{
  "n_layer": 10,
  "d_model": 256,
  "n_experts": 192,
  "experts_per_token": 4,
  "d_expert": 160,
  "d_shared_expert": 0,
  "activation": "silu",
  "moe_layers": [1, 3, 5, 7, 9],
  "router_score": "softmax",
  "normalize_top_k": true,
  "routed_scale": 1.0,
  "balance_loss": 0.0181,
  "balance_bias": false,
  "router_logit_norm": 1.0,
  "router_bias": true,
  "init_std_router": 0.00746,
  "lr_router": 0.00134,
  "vocab_size": 2048,
  "norm": "rmsnorm",
  "norm_eps": 1e-05,
  "tie_embeddings": true,
  "optimizer": "soap_variant",
  "lr": 0.00248,
  "beta1": 0.95,
  "beta2": 0.99,
  "grad_clip": 1.0,
  "batch_tokens": [65536, 131072],
  "seq_len": 2048,
  "train_tokens": 562500000,
  "steps": 5953,
  "dataset": "wikipedia_en"
}
Below are experts of layer 7 (counted from 0) of a mixture-of-experts language model. Rows are named router (the router's row for the expert) and show model dimensions 0-255. Each number is 128 + 24 x the weight over its row's rms, rounded and kept within 0 to 255. Numbers have three digits each.
After each expert's rows: "mostly gets" lists some tokens that are sent to it at least half of the time; "gets" lists some tokens that make up at least twice as much of what it gets as of all text. This comes from a sample of Wikipedia text that the model never trained on. Tokens count by the router's weight.

# expert 118
router:146094116120105177147148138098089103129110107122127127132090115111179118158136124142102122177097146146157105136115164143109106116120125108116123139165124142080099162149119189152108119130102173129108152154129160125138117113160122097123146139116103136122143086106114147123158125157123135131150080139137148123142176107134113123114090103124116128153142154149127138127107117144150134160146181144173123143125101122152166118107112160120191110126144128170087117136136138120117114162108144105114094109057130142139127117105113134181103126143134155137105150141143132143093083115149122148107123134061148141116163121149116130158149096162147128146131085149119153098137085129137112130165097099083128139079114158161141148115176127148139106102134098161121128153138092158075079138092124
mostly gets: " pre", " football", " based", " due", "с", "ball"
gets: " pre", "re", " football", "ball", " based", "1"

# expert 156
router:122107180152180122167129119121118118148128169127118126121163145118100129141102164119120107149115118131124137123131133112119124139134141073140190120130108157131136099125108137166154095139130078107122155125118116107117147131072151126123089140149185195108139121125117094171081151146137104154125130116124159124128165118111177112105111150123128118059127120138123111147126138115175168086116118105132142117116064142108110182131089120188118151111152098133161154141096090147126128097100161140103140162129147169158151144157118104086118119134143151155099124154124125119144076111112158142158129161105112111130128130130139117171150181086153138139169132130098125121147119127146125153114125099124120151109127152115151120113116114180087128166152140110102126157096101110123132140098141
mostly gets: " Minister", " President", " president", "General", " member", " leader"
gets: "al", "er", "or", "ative", "emb", " member"

# expert 170
router:101145171120094147124121111129116132070160136094142118165112150107114149108122109057155177158131143143093164124104127106129104129119114142144115121081118154124125154136139107131147094137141134124137124151114139144116107158072125145106177132117171129119107108098077118111106165154138142098121140129153107102154129081125170132165116138136106090145134132111146129148096117173114131166128114132140106103138144143153152147126154106140117098147144139164127127149150106128128103143145128132183129123133117074156099149097057130104122138106136129166123126125148110160085148101111113121116119108114108141070133169118152126163137164160140093140130100170158147121151092070143196157122089112124149091116143150126157124152143144140109117111118108153132130152070137148105140092094135
mostly gets: " Pri", " p", " former", " List"
gets: " p", " Pri", "ri", " a", " an", " former"

# expert 128
router:154165110126141160130098101141068107143114079113120129103150115167085121158166139158138151137132146149191133140159192118121127116136087131109046147106138120132164159110110096141119177142158130119136106154141106130108118092164135161123145146147129149081091128162125136080118101092086131131130091155137120125143122112135148106136112132146123158145120168147113109117151142154131165116148135134101123112108163117091134146109108107110143109144107158107122144117154143091117143170096161140136167107082112136129136155122155146098111130164124130147140145132131130094110124093137152138114116161149128131135173090121104133092149148133112165122097163135098070111181120103126105142095103105104147081127126152159113098130137133101135133114136143114141098189155113086102129113128148
mostly gets: "!", " II", "ن", "α", "X"
gets: "A", "I", "R", ")", "2", "1"

# expert 124
router:157137152133123132104145151123076133153089101127096112140126121145132099156177140086135101166119109116109144126143173154149182085152155166113118163112106128138162081128132070146106145138122149087135136140150157146129103110135117088102121163132098148135111115134157134114145124117127151121179175121084114162144095079105128109134117116139153122134115173129061157150146135144129105148108135128121147140108135127141138126130124138104161154114088080127111067140148093126133163101142173090116158148149074108128101105135133144121135141153156108101111118145155126179103135111189139158144134082108143099130144147117108123125106135112151096106136114116096143138120141096118134141118123091124118077134153165126124124175109133158162080119148130120084100133152144167146139129145150
mostly gets: " allow", " wrote", " contain", " said", " provide", " include"
gets: "ed", "ing", "d", " include", " said", " show"

# expert 98
router:119099105144108105125136145108143173090128121076099125086150122136125146137131106108163152121113138153156191123146143132145154115114082127126101109139122138159109107141111106128148101119144172153156104135140127122113147145078138163158111152155143094138107132118113149144115142167125108086114150136124138143121136134116107131089185112125157104181083140139150080156142092140114174149090136117136120127127142105144130110118124128127104146131077129147106109123141079143126111117125126084082152147117115158154103116126134114173108145127111103143194109156120138114103119168129150128103118120153098126102122121174122092110125098149100179102138136142107165137143128143125113125127176155114141152145193188091109167161115101093161100129135125161113130141177119140193117130106113
mostly gets: " Li", " require", " program", " change"
gets: " Li", "li", "ment", "gi", "i", "ve"

# expert 115
router:118175087136105101115116121135171146094120102098131147120165115102156121105123136119113139089119146164119142174092111109123093088153112136153149149122115164163139139088145135146140084146133136129091117160098104091129158154132132087135154085135135141154139103075104122102164135139092113106149089168118161132138151095159121149078088120156145112155114085083157087133109156165118127141122126122135141136114156110141118111129160114151144120123112118114146113090158118135111168159112079141097144117137110162123173111151128130109151123156094137099137146139135148095114127170104116166155141157157141116110152181167139134138132172125174139114104144137146083104134158116149110129091091155146123144099145148099153091110099135118100171152112151106120072139122096143109146124119129
mostly gets: " November", " December", " September", " October", " February", " January"
gets: " 19", " in", ",", " October", " 18", " March"

# expert 71
router:114107127201075132130136183069124143135109083177137117172148132104065093123138111079103167081136113147120130152147143141122089105141135103181108154109110153114145126121150146104106134103122137163098160140130120153137112141135145137108141154143133120145089103139092097149155122123143179158172108125084104120125107137119117115143148158167170118154092125143100161130124138145142156111084097129132138092151157126163148099121143154122152120132130117144138097140165106147105161133145118124074123156126113101129123147146085113148102124118125098125124157109151103117104100124091108131124122159157149146156097123151123136112116126129153111118141118102092152137150128132183184130154120114131179134113146108145141128131177154129097113100110152093164136089139105163137133099160126
mostly gets: " due", " return", " moved", " came", " trans", " addition"
gets: "ed", "ing", " due", "ted", "fer", " trans"

# expert 161
router:121143162133107137120139096110111100123124158127103083067130116131113120108167146110111139134138144136134134146105175104139149149144088129185132142144128093156167140107168152146087106149144126126121110130119168100100106151125142116131144098126096111090151082102087153140103126151163127135124088112115153093154137122120130135114158137145170119121092125156165121158097090102106139157138101149103127128149145094130170114091158097160139167124130078162181150137130100155099112132128164139123114168106130133156108136160137116069094121143144133109144107139150140166108114117155144118151123134159155144133097095131121123136132106123127135107141121150136151183181139137154126091121111126117097137177162123165141130120171099106080055117172110166123131130100099130100100117141129
mostly gets: " did", " se", " addition", " person", " do"
gets: " se", " D", "im", "er", "re", "u"

# expert 159
router:148140104103108131111142142132123125152153158127161163114138106117090119099098114122144108145165122108127118160139123132133135138138134123158153114117147115136144159130116174097152086074098118173120165109121098116173127147121138114140104124147156162126135199106091174145129142131158136152100144149147117146156129157104126107128166180172153123111116139126118126092135082086121090151108097104092146135127175138156116126119091139105092104142149155135131129118072132155119132132155132137092127149133128151130121142073116084134131107131138145110126097122107121155140098121074087091145131142148083072096139114108149112167147171172114113150171131104117144115151179147110156129081124102184094148140128123104102109129142152138101166129131164095147138117112136088126135121167124
mostly gets: " Cor", " Ho", " tri", " Or", " Char", " organ"
gets: " Ho", " Cor", "ho", "or", "l", "ri"

# expert 151
router:154146165139113169116173140077102116123144143152121134137085136107145141143155150142116121144098161176123116145131091127159128136096117171129140153120161162129132096144119132094085180131090096104147145134131135147141137105183136099114129126117141114140095102150173130078141131130143093164158101128079081109151130093126113163156136111133114125114124094072128164126164106111086113116103128145140158148121128129179130120150131133166148155106122134148098132130154140162116141092101090108117129120061094135135134113097113089101118130112153103126156097144160094128165115121146163182153132144112122131125127175158118155133110145141138098131146087128129156145134151092100146140115120088127089105078129158130121144155132084085124073151128133125104139127133097153141156119125149
mostly gets: " played", " join", " served", " debut", " wrote", " finish"
gets: "ed", "ing", " played", " work", " join", ","